python train.py --n_layer=13 --d_model=192 --n_experts=48 --experts_per_token=4 --d_expert=64 --d_shared_expert=0 --activation="reglu" --moe_layers=[2, 3, 4, 5, 6, 7, 8, 9, 10, 11, 12] --n_empty_slots=6 --router_score="softmax" --normalize_top_k=false --routed_scale=3.13 --balance_loss=0.0118 --balance_bias=false --router_z_loss=0.001 --init_std_router=0.0377 --lr_router=0.000989 --vocab_size=16384 --norm="rmsnorm" --norm_eps=1e-06 --tie_embeddings="early" --optimizer="soap_variant" --lr=0.0039 --beta1=0.95 --beta2=0.95 --batch_tokens=[32768, 65536, 98304] --seq_len=512 --train_tokens=370700000 --steps=5699 --dataset="wikipedia_en"
Below are experts of layer 7 (counted from 0) of a mixture-of-experts language model. Rows are named router (the router's row for the expert), down (a neuron's output weights, with its number) and show model dimensions 64-127. Each number is 128 + 24 x the weight over its row's rms, rounded and kept within 0 to 255. Numbers have three digits each.
After each expert's rows: a language model's description of what the expert responds to. This comes from a sample of Wikipedia text that the model never trained on.

# expert 24
router:141158117109089123137152141119143154147171103120140120119117087113144114131147150141111126141137185139127114159120112171133144113127116133102152113111123173116122132171100102083134092208104104
down0:086147100116088115087154125149105134132125125128135140135125131109138144099110101083165132125110167155124132128132136145124132144106120142084134133108107109091071117097155138117143132108140131
down1:146177118119121120135112150117134119139153087112138125156139115160136111130125142120127126144153161130131153116145116173183085202139098136121130142125132166119149157106150119108112147174110088
down2:131119126153152107134153130137134119109136098180129101128085146172188163113146085121135091142129100122134113138124115118110125135127135139145127131135123146150161115174147176109145142121137130
down3:140138104169140081126106129120087135170116124138129128130125136132142128164143125147105139124147098168059117124115127139121111156163104157090125093103133090146141136146156111135168135123114106
down4:117123099160136117115110146107162107167139119125121147148105128153161116131085088114144126117121108090145138179149125143162131126141087110088128142143116143141138132146145088176122126143176199
down5:136146135118132129134135059124109116178071116143128109126148096126149103091106146112152109115140127112167143122106117113145098121094100134127153145129092120174147138187124107125148138140158123
down6:092116163090107154133118114157107139143147122123090135121111151110142121130112143117109158082114170097133144100135150186131152105101140076120121091118100110123119128123129116118161110160094148
down7:178147132093156085146128097101147102177119129154116138120116128123114127146148156131167130106132182141132130138118202107131147163140158128111109072127136075140117145099119118165143136069159087
Description: Foreign-name word pieces. Inner pieces of foreign place and personal names after a capital initial, such as u in Ouagadougou, ran in Oranjestad, ov.

# expert 21
router:154135086194134131149146133117091088119114154109173106107097064119143120127150144094114148137130169133120105145119124149147067108119112149107062111116134059165110142115070098052133149138121113
down0:089091091147103114124141158127103132129141115106129133147148149122145171112128106125177160132113153126127124131112136147137140083122126080138120146111137149090184167135126114170069093117086153
down1:102162123136091130171137106097190133082108129110130141155116135092132164103141164114113117110135142155127109170089114141153139129097129147115129099129167127118092128139154138141075156125101082
down2:103123125198092125151149115151138187103112121137156127115108131145112130166176108130135122116148108093134123119134147106138158119149120137121141116161131131125121142138131120140116155106108138
down3:130145167138107127113102131089175122100109120127115110128144128121055121131124142125122087092171158157119086121140110112112146126132145157089117110121103082138106151133147130146100124099136119
down4:114171117146165118134137115156111134124094151116128130148096107114122099134134171118115108099113193117063135145140148115143153114096135099173131114126148105135119114116136149137153089134173150
down5:174122097130159103110135092156095131159143155150119113109134170100116141132145097121145088138129112123093155127113137152129108134117141147131140090115163123178124078148142137121121122134143136
down6:133113145109106068097138128139148144136163126134102133166134081154120129124130102126139125141149124130172155108098128113146098122141153097130121112116152177145154107102143163113109146106130111
down7:101111155098116139136142155131098178127149118129116143171147114141116122127125111083130137115156140109156156131094146128146142159125137141109115137158117099125123148163137111087142101140120088
Description: Common function words, bytes. Frequent words like the, he, she, of and punctuation in lists and tables, plus non-Latin byte pieces in Japanese or accented names.

# expert 42
router:143151133141147130143142134120140078128130097111097125119181058122157122122141139195120132138132126145122125101114114133147106114127121133112131113116123153106126168090154103146135150144110153
down24:148106134165116166139092109133093119177118119113125134120123129117140149152096150137131121125120113119161127107103107103104159131113141106129136149084097149132129142106146115148117147130098073
down25:112140086146104105120159138106123105123105190141104156115133130144149125144124103152154140154126157116118134129153117108113124112142118119118071140150159139132083105170128153091103104095111134
down26:134129164170137104143120123142106147140140133101153134112109152119126098111132149145129146135140148143133139104131119130112107152122132162155119125100111091136163114133133116129143139179143126
down27:114128157146159109117131129157078112091160097149150143125132136159147152139102103134076136104125100137113140153114133126166091133106127091130103118132127135130143082137113147148179138132157133
down28:109112144122078119116098168136103119117129130091119139186086136139084135109129124083140138140113174174123125137143127154123089100085127147132181121141118129124136118129069091180129077184110137
down29:151134096172114120151145156103098103151188108125112108130100133129126162142120125112138148130171130144124144098135127145142113152105130132117120120118094095141113118107114161099134152118115061
down30:142112128146155117130114118182140121131083103101129123124142117100113069148120150163131105075125125135130113101097151103169095119132146093139089132123145125132131085148146170130156170114118153
down31:112078098107123106124124115127108114190141113110106133151166138125116098147119083126096105106128131101104127098106115149138114139125113148100142150157107151151129162087098179115168127125157097
Description: Digits and statistics. Number pieces, percentages and slashes in census and weather statistics and sports tables, such as 321.3 /sqmi, 81.2%, $, 78.

# expert 11
router:150086169159118117137149148108128145076199096106090122119061075120161111141147135106120141144148171134121118153118115107136091118129112132121072117119117150176123115116103164086130144147116144
down24:118143105138138093140146114137109141132162125132116124102134167094113150094095113104153097113131132130130131115135126166157127133138084144112183145114132142149128071113162141123114122119104112
down25:136154104142123140135136161088082143095104177142130176110147103134108154100160121172113153163168118106095147123137136114127128150070138154102127129102148125153113138206131120186134117132096125
down26:084135085122102112114175172161163137101130167120057127107134123107109129147119127110076155150124129123102123079111184134138117112167163122112134165100106117121147112129114123132143072167132106
down27:136134135146095110132166152143158141129115162140098140115122132118144133157131079149133108139105103110116121123088123142093125091118133085139130159130081117142111124141119099093156115131161069
down28:121116174166110160084110143161103128182136149114131089104099093122170172147181137118100117112126134143094102116148099154165147141172132129142154121130117069109151129098093141099129075138105141
down29:165099162094100098120190112102125137127161129105130140132113127164121118154135108125140141170121131110121095178107109145107117185128138124115180120160089112102139128079125130116169129110153112
down30:098135146097116092119130160149108114131046138148119126137078145129153158101131132110116174101128134163127139153163125147130113103131152111155091136151144107116175130114161121159105137185142098
down31:126120118088103145131159115139163125146171104094115140130123174125123106110174121108140089119104118152173117083113103165132133130136114147138146141162123151091166114117127154126095079139135126
Description: Diacritics and word endings. Accented or non-Latin letters inside foreign names (ğ in Turkish -oğlu, ü, ö, ā), sentence periods, closing parentheses, and plural endings.

# expert 23
router:145103077179111120140140144112125126062223097113121110118137122107095115124135147095124142135146099148114112093113108110127159110135108145113137115120115172097112131102083150142127157136121104
down0:125132121107113098162173139158131137133113130175144127153139106146131094195157113123131182159158123088121093119140133132139122133101164101090151103132114118120112116139153124111122138148106148
down1:134119121067135137161174095208152115101120159153138123165104103125150159156145145184136138095143127161146134112152153123150148123111145137097152123122138141131150084142079129141098162134151130
down2:126115166086098117119108116134087140102088100145110121164108120190124164142139144136140115139128110117139127111152138110142144094093130108137127113098123148107185113135149127081135124149132139
down3:108159120091129157116184108102138165128157172122123151127141134149083124116140156099165130125116129105125156119139114158141143138098149175132117113072115086176109107151133160126179099139104140
down4:153132132165128092117145131106107142123104142149123101145141174144128156096109087130103139106122161088166110133094136139129131121118139157155118126149147088119135143085126139119131138112159127
down5:095164117115073098146100161129093113128133087136126143111137139096137112133104142159144104150119104143156134138085136167153165104132174131103127105114106152086134148092167127086122119138145145
down6:115160134159103124106096127173119134147129104162137130143171144168144134090084143110084115085131119153162127108150123121160123090130111152113123114080141151108083097141104124124130105170150122
down7:085102129154123128142113118181127115145087139113135136116122100121080156152096149133144164127149132137118122145136132127154106101142130139178138128101145079097147114112150110159095159160132124
Description: Table cells and line breaks. Table pipes and line breaks in sports and election tables, plus name pieces inside table rows like Dinamo, Abdul, Bharatiya.

# expert 15
router:132072164104155111134147142108090123095132108118120107105172156110154123117135150127120143146143093142119108136117123126139153111134119149123163115121119153175121121122174085141144159123116153
down0:124186107090183133157123139108124121140160116094131162124110096164110116148094168124110125139119107140151142160162125102163168101126162090096164130169124111112153139138110118136143167129122136
down1:121166140131091093163149084130118139094099111126109141161121123069133117122146139124124140127095081118107116139133116140140136102106150129097134143141142105097142136164107098097182104105138133
down2:119128158074122104135113146133133110108108117084163113139141161155119112143114161140094136124123114127093112139140085140105184146103126100110121124113111137135147133099169131108143047148131143
down3:127078151143133126127131104100150128144132150126130108131141134141142152181102125113148132139162119111159091140139155146083121141126105127145105135146107104132144111126131144138137160111157090
down4:143109129136116175095171078073100148126137117173112140136135094121146088146105133149144195170144115154092129116112127157130109143132129126162144097121089140180162098089148107107139161099146120
down5:141116139128113096084129119100157137145152129135114143177107153133163154129157115151144141123151160119153121118121093171099126147146122131141113162134164142150088155168117162147149119147135153
down6:162134102124172188144135149103146148134095191124134128106108127101147119194173126120130112114128156104111140127144145129128138115096161091104122122123072118110102082103098107113089121140130162
down7:113135086104116118115151120135110124118136171155140106086124134133148102155141128089105145150148166113134128136156159113101098133130126133142085076091158167136069123102123144119141110126099128
Description: Commas, dashes, quotes. Punctuation inside running text and tables: commas, em dashes, closing quotes with comma, slashes between doubles partners, plus the, a.

# expert 9
router:141065058129142121147139144116106127198210171111105115120119211113147115120139144141114140136146094144128123125116124104139175119109109146123176110125127182135124170122058144080136106133111134
down0:137130115123134118102146100117114114123079119111139151147101130154147101173136161146143168131126156101094096130155122147106152151141128130123099139112103121131144121103109160149155099116152134
down1:150157116091130084129117133114147129162129182088154139126137146139142100102130115124155105127091131122130127197140127136154168109108140136100150110110107087113131125148095118134114164153154117
down2:127129126120155114106072126144136161206125170126158113133144147138134146148159130109115075144146150119116108129137137115133160112121151151111105102077149121152133191141084121126130123117159094
down3:133138104106103121158093127117129151120162145147137121147105157112152096172083133112113114107166156084126107144185169145063154161127107114145136101129118107111109123114106121152118128140117111
down4:158125083109129103134131126129114103121121130123127171182160160146150139128115091133118116135157095120121149086084105100133101131141166118124151102131116125086127123089101110119140090166102099
down5:125166122101123134111131114132096140150107136174134152140177148148120170120129121145151115113117129128096132130091133131139136089110125116118143132185157164123164134157113079122156108108163154
down6:108144141076133108107131169119141099159181120107137134122099162101109110152119110112086159153160108155129094115118137170158132110115120151142188148187109120115138127131139125103111136123146171
down7:152166198157111143126126115135121119118135118114160111115101125129144129147117135111134104159141128095112088134131122123129144145146130164153135166144137160096117162136096112101111102093121121
Description: First names, word endings. Common first names such as James, William, Mary, plus word endings after a capital letter, as in Aside, Apart, Belle.

# expert 35
router:140104178102102135139160151115188165057197137121155104120098086118114113123146153142119123134143180137117116160125112191145133108157115134108145111117132090073110147111168131153149106175115109
down0:111119123128144094099115167112130128136155126109093108108129139129173109128134119088170125107139140126156126082155080141141135152145170104122144130144117171104135140108167151144144153110151098
down1:131087157156143155145089119120095159131149140156146125168139140122163148129099142122154131077142118149100155164125163106138139151145157143110132151154117155166103079126158123126152129131133101
down2:150102151118128104144088104181128118134112120148139155183133135131100133172101143088070151135143097083120163095134116141142142124162145157140167111088107097162136104124189115126148146143104156
down3:088125152154144133107134130064144158096116139135119168129086134146137148152102126126164124082127108175137170179141091141116128198107101154140092098138100185119138130102126113148138160127105176
down4:148094130141102101154177160162151112115146134127108102137126116152108107152145106137133070172159106117124082130085130088114131120151146130119086111127099159106122121126087144152117168119113120
down5:054139156170126104100113127155117109140114151152138121116089137115101105153108151148121124101129160134120148164144177131140115142135105145117176138167129133114117171165122146161162104129120136
down6:165146119127107116122121149146133132131133161134132084097159110127080116106144130129078124157107121129129115129101114138127118145156117143076138114176100125081132116151123129156113143116139125
down7:135114093176183108116108095101149111120153112144124130102156118139154132149088162098114145178127157128130133089136097116148134083162104186131098124123161166114098105127108144139119158102139090
Description: Consonant inner fragments. Short consonant-heavy middle fragments of rare names and words (Sup'ern'ova, Or'ph'aned, Ci'ud'ad, F'osh'ay), often after a capital.

# expert 46
router:139097184110183114131146144119139139157126151116065117121157109120144111130146139137110144143145098133125120100118121129159090115123116141121058116118122112159110149071102124168135152091117166
down0:130114135132159117142107095174104091139146106119110110115118150077100124116169142140136085170146125131131141117121139106126168127126130103173094133105175144125116130157164143124117127153145095
down1:090154116144114091141155166115085076141121106116153151138127127140128175117107090105178161166119119177112162100150149114071094127169120133117118165133109097086148138131105138124160131172153120
down2:136105147111141144115115147145077145145127118125123075157085118163170118134140129091142101164190124147115109077118164125150104130104131095151087144097102113128184117133110140127144090134178156
down3:147140107094104153143103116114093160181144101141125069134135157123118130150146123178139152111102124131137109131115160126111106071116139133110138116156186093107150119155099138127129112130150097
down4:110116141180074125141147169099113106061109115085077104131113126148114149123135118126099130150096125103148110148125119090124087164165131134128129139153093131115105123145124147085135184127122107
down5:119136093091180149155155098142167136152182149150128155101130099151111107091168154146122144122088142143143153108094075152126139111121157124156143153170129131152101144162137130118097138116100117
down6:130125126095123155128142119069155087143154129167099116141160101141116140138120140170121131102144156128130129133125127127145094113090108184093130136135128128132129146143157112113161163087108107
down7:097133172154129121097183143136170144175160165094155103117130135157113138182065125154107146135129138097135166145123085129139147100127123142095140112134160139201146154100158100178161139147163164
Description: Word endings after consonants. Final pieces of words after a consonant-fragment start, with trailing space: sli-p, br-icks, tr-end, rein-forced, plus measurement words feet, cm, long.

# expert 36
router:137074084219167130148138136108153140114162183108034113114106108109110123114145135155115150137144160147119124132118106177122141112152115134106064116122129112119117120143110136118141127160119145
down0:167147115090109130139126143107131133095168130138145099122106142123119144143107118095076091107143103142130149191120111116173131112117136140153143104109158141140105139124157101122127125147140134
down1:095115179130106123112138122084120124102169112110119124106130120124113097062162126134092111143170095141129099124111121139135116139124089144157143188150102104163132143159143128137156139119129122
down2:123100116130083133089123124105106117137119127098128160122146094121146138128147088102148113148084168128069168108151122152128148141110118095152129119155119108114145146109141121124137128108159137
down3:113131084126098120147140156115157149153155158102144158163186141114139097124141103141081111111151126122114155132142139125124130141124090132134133129102130103144127100123148167154135165160112183
down4:144137119137112120149128118135119134118131172101121134140114169126096156129109152084141148125156146115118113126093127117143106096132170158160147061141159098097111137149146094149134138131155119
down5:172120179141120115138133143160064138103095149124104123142152110140110139161174118114131130118128077130120113124135075129101148156146157127142114167126161103160159109128168125102134124167129142
down6:134090108137110144140082127156104159142115143132135116126142133075173151120183153143144112149136140120143135078095167095127138088108145116125134145171122152114140135094118101139112144129125140
down7:143108106176143149119119166157102132117149131116111116163101141136157095126105139132148127131119118105156103124151122158108147155114104117132134147105097108112129105116079142110118100103140155
Description: Particles and copulas. Verb particles and copulas in phrasal constructions, such as up in grew up or brought up, on, is, are, not.

# expert 44
router:141125069176150118136140142124063055157119168112187110108100142121160121119141141063111133131149069139121112105119118101126154121161111149108161119113125169111113117137168116129136161097122066
down0:076114164087136120122119147106141111129135082126139145159152124122099153122130119107169143150113174102130135127118122084119132149123155134110123103101086099124117101111112147136093138113166129
down1:108146122100166146147173152123124084118136099131124127088114137156146097118140107160124159151131120142101140106122100147114105103145141080132107184115104141122196135135117150110120100121138130
down2:137143147129097158084098146143150114153146096098124124143115137149128121148128127097111119085117147133136132129103113134134124149138089090089100120114148105110064162132146122140130161145131097
down3:159103122153107081128143154064133118111137106150169116128151116122145101155103170140149129115101121118126161098130119156135157140136156108073170171126153156170128116130108116155140104117147095
down4:142110119126166149141151099170105111104175126136106118124086127123138117096128130165131146105114133110084151154131145146131167091168154098140169104120130139130094112109131124157135176127180115
down5:086143105159140096145145116135099133112171115149135131122170095133118143117094114105141148135115144124107153146111124144129125128107175074147093124095134128119115108126121086079151124121113141
down6:155131142110161129136153151149129116101102110146130182108078130107165121117085131100147104142131113135108111122141088131085134134134106125129082140140171144150134115154120177173126155166150097
down7:160100100050130092143135139100098084120151086130149148117111133156145133111166108128115112144119081081142124146144184128152129145133111144154142137133148118120118155100176128112136104152118146
Description: Determiners before noun phrases. Articles, determiners and pronouns starting noun phrases, such as the, a, his, one, this, plus Metacritic and year starts.

# expert 19
router:147075114080166125153140136101174150094086098104095112120130116109164101099145149113102149135146132133106122140118118105150111110156106150108089117107113119198116123158157105120134167153115148
down24:068134138138118133175137089141143130164088140135148112109152099127166132089116149086116146119186132099157101175163159119110108116137124097142147121162100155129150108135138145081110088151143107
down25:095108142109125116118136142101096110135164135109177128114150101140151147122111099171131134134109127110108105138153115143150126148151127122137173124105125119104065146097136150087140088102113143
down26:129155124105099135143185157106085128115119110086124129127154112137079140145133100156102106126100110134076177151164132143153134174086138154123104100099082165139128163157151114147108081166115135
down27:131137147124131136168144087124134155096118092142136158124157143139105099125122212133112132148165148102134133082119154102145119150091110141161092129137081091124162148131166106097100082116156163
down28:154122135130140096155138101108091153138161107146099127131085165149167125106115106152124136126134117146138138116101118143088145105109162163138158110173131133147104106133160170126135088126108125
down29:169112122094101102120126129133120145119131139076153144132178111097149143134136112172089125148103157129115143103104141145095091118152156146114144141135141123100155119112125103076132109119126143
down30:161193118091110121194099134103161112115119147110150127137135151104143132078142120121128145139134129074154152102144145140125147097126138117161111169145151131134172117117129086142144102130129173
down31:104107090141127133108134128159140127131164143153165110113124141135193105122062116103145099102143156137157099119146159113134142098150133088102176138149138144097114121121115145086126158102142127
Description: Digits and sentence ends. Digits in years, scores and percentages (201'3', 4.'9'%), sentence-final periods and quote-periods, and endings like Pan'ama'.

# expert 13
router:148114178140113118146146151112124083087097131117086112120112120116118117134141150156109133136141135138111123119121107126145016110088107137115096106120122075117115157152090089139140152141114179
down0:114159111089128137124084183127132154161103089091084146133131119148168139148129087090102125099123141093109114101154105143136143162084095121159149145142141088093132151115134122098118139126117168
down1:146138151126143153143153095152151153092106137106140168127153110132162120132105123152100111135151150132095107095111164082149128165112146136128108127087140127110135138112173122144133145107140126
down2:139087109107117170120140110172187164098182134090146149170092134122119123140117120166121130146165118129088134117083118108116087132140154122114117103147146124170153154125089112080082107187125100
down3:152140135122118114117108133133120137162103157137158147148116184116141144102164136108142145160142127078074135142074113149153101135121153110161087095114139100097145103133148161136138079154190100
down4:134161152083124169158129142114089106142099133125140093127118123148123132114173153150133155149123169109094092076128093145142134106150129116125110095105103113117128093111173118141137154166136133
down5:127145140154144166121136146134152125114110142090101119123160124124114081151099116130126108111117096135093134134134107156152172143145118130108145092094119106156131083117107122139098153142122139
down6:141130115108101142159155149130129125064143167144155092102127113099086138118140136108132138120097168137102121115131147106141114141128141086119137091116136140156080114151143079174156149125099132
down7:144129095151117094139089113125121143107077188155122072144140124130111144110157138156143160160135159165095114098111144096116153133145111098171094113116150151108119132166162131116077132142130084
Description: Clause links and subjects. Sentence-initial pronouns and relative or clause words after a period or comma, such as He, She, It, which, that, There.

# expert 26
router:143124153126149111144135132110138139150180172122062118115123144119164115136139133134110136136157101139117111194114125148152142115098115134128065107122129064131113089114173151155145123127120104
down0:158175109125109095133150140127064106126142088099134114123117146177153115070123105166176151154113143133165136126120116101123137147095132122144136107118097118142190099083137131112123125149158125
down1:130146114119126125086110135127166113127128152107153138135123158081150123082121123116171154140108130135134110136104183143103079130076103132092126139140129143163111118122142102136089109114118084
down2:133117140134121105092086122106119128132116186142083124096128100158138131080145114181153104155128123076176093125132131144115166135133125145144171107112117114134091119148169140143106135122124096
down3:142105101167076153113099126122137141114127141122113136133105108151138115139124086164096131111123120145097126159119134135111160133126105124165126144142182150128107132119152139131102119128071117
down4:149108120157149098128152194104132167120086156135135137158122144162158133103117130104105097131156092109144078151123155115129152130092100104115153097123140179162158085140151201117127171137123146
down5:126170148175134125134116123104113152102163106100127098117116174114134166112130131112100157128129151136160130146124090170112140117150179139119120124092131131134070154128118170116162153138132105
down6:153133126135106123101112115141116112142120113126135115131103127121097154091144105139136185109118159154119169119135137159143161140142142121152103135179141130139119111110147111158187113123124152
down7:102129121114105127116097129135119136148112115125182140150119145098108111145180119106127103132129159105114116128106173177156107160124131108106142105147111127112137132148124164159136132123130085
Description: Complete-word suffixes. Word-final suffix pieces ending a word before a space, such as -ation, -ity, -ism, -ment, -ology, e.g. relativ-ity, introduc-tory.

# expert 27
router:146118134067184125133140143109116160121130077120078123116086164112099111127146147113123137141132090142122112115113120089124039110158110145124109114116126163117109143150051127125134109135122161
down0:120137120164111127166139117120104146136152158093134118070106100137136120166136162131166101125100103099125147146116187161122120114164130164159158145153091127105120154080148111095096121168083095
down1:107186153124126095142107131132121146157130103101132114110148090141130135122073134180124091128141155124119130143121173109140121113138151154102131154119148124170140158106119170166160091130134085
down2:119078123094107138120151134123110138142114118099092092092107155133168119119111144110120169143099113154147163163161170134107117105130112152131137103107097142172118183090128122111100108091086113
down3:118136140123141105118141182127135112102140107106134126123110144130108110177162136143097083118148081117130087089124089132148117131153127105094084094145125111140099144110142123169129169132159119
down4:124110109123101170101117138055128149095110118097146111121099102157140139127121119120182153110132106125103184090154112131140131177098120129121139168174110155099117129159111111099115118084095085
down5:137164114153163117090134126151126134150156167130114073099134116075151152162146130170174122156100125096138094089100137159122111132133106161090114123164159143111139150133115135161123130139121143
down6:131138080121129109140141123140169151131159122104125127142124155108115148090139134064128128113113117168161168139119128140154127112121167101114103133172119091147158138131131134092121145107126149
down7:123162128113111093095133149141175186149121129144143154157106163092105104140117173127149155120139123129126118174158147142168116156121126149096126099120086122139130166128161101131123123099130132
Description: Mid-name pieces, table rows. Inner syllables of foreign place and person names (Khart'ou'm, Wald'au', jaur'è's), line breaks ending table rows, list dashes.

# expert 34
router:135117169098084109142139152123134091169128149106138120130167139118109115086135148123117128169134115129110112190117126115141160122102102148125120120121114137172119167143211153102136138118112099
down0:121103102129159143171115110114129126150108089151129129147163121133123067163177090141179148154129144064175126146128141114123143157096120130153123152142133111136137168142125122118138105148146134
down1:136154106122122138102125106117135159145143155138116162139126124116121109096109104110163112116144127072158147103137103158124125171123118168127149087142110131123107101104127125129106106121143113
down2:134164111135134126096128103143167120139175141155104114111131090106111176143098112153166129096153117136134090108083188157174118140145100089153149136145089161165094126121086118118118122144086077
down3:089147146162111128108160110154112131160109145138126105130172121102132148189106151116164159151125144153169096131118141157173114146130142141128114084134182091098127160119147098110138122153149153
down4:122135112109096141163176134107127133128123137109131186141181115129171102116124129129131121164172127143113122118149098091168135109142133105094138113116104139124098146157110140144118105133134122
down5:165112146115152147088142118142156102138167111148145144129124132153096135127153118148124117145129117132158134109142133142126148115103121136089117141195112137139139090141157120110181143096118171
down6:131151119108121082128130160155138140109118138102130094148149136100134151135110151139156123166107111080110115097108112114109142137147147081147101138103072119110080056117125171142115081138122146
down7:114131160141150126112112116113131115085123148152106073115141131156114140117142109133162105112169147124105168086142146145113108121080139149169125123088124107093115115114149106143136118100142123
Description: Opening parentheses and commas. Opening parentheses before glosses or figures, commas in lists and place names, table pipes, and math braces like _{ or }{.

# expert 45
router:142131147125159125143139131109111082113054087113078118120121134115066123119135138194118130139144131141123114136121116141129131110119116138112117123117120109140117148085093106144136137186120164
down0:142154086106136135141072151162125127154112091152163142096173107108111113125086122125095097127140134125123136077113158139119162108137150144137108157126128116094101177101131148108140132106145127
down1:135127107127130122161150127145159138121113106103115123110089141186094155138090106107140127087120102116151110148131122106094139091164143129139119115116148155148140152109098127179137116165133125
down2:116106143125108116111147160127155147090124120108134150137076111106085125115137113109139122147102142097178143189136142116117106151129161125134156138133124129123156131097095119109144144084126121
down3:116146139117145148168119112140161114143087098126067130129104111094160135128097134138107126125108144140198147101150116089098122122124116094112178137146112090140116087122157118091119144116097128
down4:143119105126156110132162115121112086117129116122105113124141098129117151123130151101140154128118117105114197141099155170145129121160183123131129143090139163111109165136055120092140107141113143
down5:124122135099151155141100144170161135188150169129135131139130111123107126122139134130118182163128128143112119145146128159121118101101126128116068146121106166161126158084127111118120184121128128
down6:063119152144134143130117131134145125089146126102145153129148155100155148124146082127104152111111133109183140145096145103125076126128097134153108110080108112097136114115108131128135116083147154
down7:115102124151110113102103151084132094103121134084101095097137192135129152159110113140143087110173094139105115149094127129125143120122164086152128163109136111126140088100141168173129136127159128
Description: Proper-name inner words. Middle or later words inside multi-word names and titles, such as Big in Clifford the Big Red Dog, Capital Territory, Little Caesar's.

# expert 47
router:134193136198132121148140140119085083060093102108138120121172072109120111113147143158109144147133155149116117102109108104135079109097118136118167115108119121083122156126165053152141153156112144
down0:119157150180154111128159088166140101138154139145113177149117141100048118124100146154152115133100119108116089089155136130126134169141131108148113091144125189100111145100115115111120147099100113
down1:104097096149141120135128184121133169080133084121103125184124148163102134113145152124147110103122136137120147088187160137071127153140160126177098153134116142086168144139129136106113128104107164
down2:130108121126145131127110167142160134144110129112116124115144100128131176114125159123133118184136147133106139097133103109120113140141117146076141141149082100084145154110103087153127117141092114
down3:108149129132116101108169162155104137115106111126147168124140144113142129128132128112146140170152153122127148134103110106171162162120087167160112154107157130117082128182160110134165128147139132
down4:127159114142137132115126126160121110142066103119147129126161135160108129171130094089128109125097139147158101144147142099123118132163147086190126124133138132095124150126106132115107131118177109
down5:140116119124136117108076086136094128111159103128123125127102183104114139088086123148192160131120133119159101138140149163138172145134157120141154126102130149113131102131094138121149097132135120
down6:154129130133106114151175115141140100141146158152123132128100136129136137125136126132096104099074092122105093108106117092133140138114115137146081169129111152114110092135133153137086064135125090
down7:122164125132139104109097116194111079102175153110154130155172145124101113108068114162109129181133137143115141140114135157124142136122167123107126131173104148129123162131089108143142164146176123
Description: Heading words, common nouns. Words after === heading markers (Doubles), the in prose, commas, place and person names like York, Australia, Louis.

# expert 41
router:147174063112106116141139151116113093151103119114213117116130128122130107135142141068121143138136132135107116128121112106132133110146108139116097114118124176175113111156172107099142141132117061
down0:182107126135124155149096112100127122154116147168114151136142199171119131123124144129130123123112131132117110118150145148113144169147109152121086141161120108134126128088106132121152104120079093
down1:128123137136132099134096137123120102141116127143144083140121076109125152121138141132096153129132155173075112100106113115128096129119154124145138140129147113168093110070129104147156072086070119
down2:153128148161104146119161097086130162130149155164107156105174118126161129143153143122134133132133129118123143170121085139165124120138148112091124130102174143120125089168150149135143083129113107
down3:115124103156101141168092149111149140114093110098103135136132148136108147080114108130095123135116095114130121101118150122131152128095105171137139111125150159091131166140107084117120132104143125
down4:160140109129133116124094192112146124114160139126094099134108148133131170132094149121128135131156111124136127144112160166108143107139120113136152118153158166082112149127148169122142118142112122
down5:107156113087131173134138106143117156121076155139151156158130124148104096143183139145113150134150136144167110095088123058124139142170132118134153099146138131144163174095120147159113103095146137
down6:127130118142137134155134173136178170099119146109152095120126135119186101134121083104110147117125119200094102123100143121106156127124168135094175159139146113166110115108167103125105159129123173
down7:115125162122135137146148106134143092120123087067120141159103113143128148079174106128133106159142118122120157147196149134132146137143117119146131103126125133143126107143167145116092155136108144
Description: Headings and list structure. Section heading markup, infobox field labels, list dashes and the, as in ==Chart performance==, Country:, Species, may refer to.

# expert 14
router:133112172123137119133150142116084077129070107110127110101083120118101119112155144103104139151139081143114114166112111142140113106186123146117087103113114129121110114131102099127137155137108154
down0:118139097142095129166168134123136130155167140146120117118154143110126118097107151108123073090123109129118111132108085150079154163122114153140128126117180110104179108121110095131147144131116149
down1:114131155113146118131120173131136152142177136156110093094099085091125126137133127124122148153122113150140088153120105094108112087133091141107156169134127100163090147154119140133143128143148121
down2:129140108159162143112114098157107117124083162155152128102101098129115117144141113162105148120165106145102139087099131123152123134101096148152156131085142116092115133144110137134115167142118132
down3:135122142127119160098113181147106168146070129111133120158107134116145142126153125144084123147108143103092143156107135153079124098141144076109098147134123164137146123112148158151146104131090091
down4:125137128128137133137130139131169084121100105166130116106139101113133073102095141125156120149110120091150112100135124144104122127138121125122117132138105140154131153111134112151135129045151123
down5:112103090091145154135124150147174124125110164135142179117171097143120137131099108172101089086156171106087132176116118143139118172070144137102149116138126107141156131146129131171138170114120139
down6:160120134086144101157124150117121136124154137131111093131105128111121130131140157165115113143137117128107126128117106111111115136157102129115133109076151145135167100132098156169127147137103089
down7:112139129155128149150117132099148116087169094145116107086150121116135152087118082107082113100112115158120123125142104111168089115109128171103144164086110139132123084114129057138109124123121159
Description: Line breaks, list dashes. Line breaks, list dashes and table pipes starting rows or infobox fields, such as "- Succeeded by", table row breaks, "Sir" at article start.

# expert 8
router:135147198050105124132145135109127160205104147111142111110105204121077118121147134153121140138151165143109121177116113139133146122138117137132147113122121161144115123106040065092130091133109099
down0:093121085115121125137132090145097144059103167097116136165169144113161129123172134111110141121125153143127151154159094130121079151124133117135146167132133112136135151163107155160133194153160117
down1:108105148096106148108083137131127144129152116129138135113126164122140088146106120104158120108123116115149123166113101132175141092100138115120098112095125101099134110174150077155152101118145119
down2:155109125076106124111108156118161101112126140145154163112098128091146133108138122099161137144132112140171113140137133130123176137128109134125106113130133097121158117123146146173105169120132148
down3:124089127132175150116135118132143117170117135143108145130129102110119137116129128107104167132139123141119123106079097118148168118115147137115129129129114153120131144102135159110139120155138139
down4:108117116113139147144136160143093102151128131124129167106104127133164131145123112115109155111123116107153089116120127111103158188127128118125134084069119122099158107132082117147116150081135170
down5:188163154172165134118135150119138111141130109129147152117123158113158135096142138082116121144113108126168109147113097102170134122139126151133159147124124133163088094120137142111113111091097148
down6:116174133110098098089130121126124121109102116135136141095049127100131108142144184122141113143129112119071124154125125128168132120107128141171109123119107129129127144149171130119115144162124112
down7:140134079140117140169144120138090152113128148132150130153135144139153133141135135134131131132141153091123100084135146120126102145109133115157106133140094148112131088142180137126157138111144115
Description: Mid-word lowercase fragments. Lowercase word-piece fragments inside words, often right after a capital or first letter, such as abb, lev, amph, ern.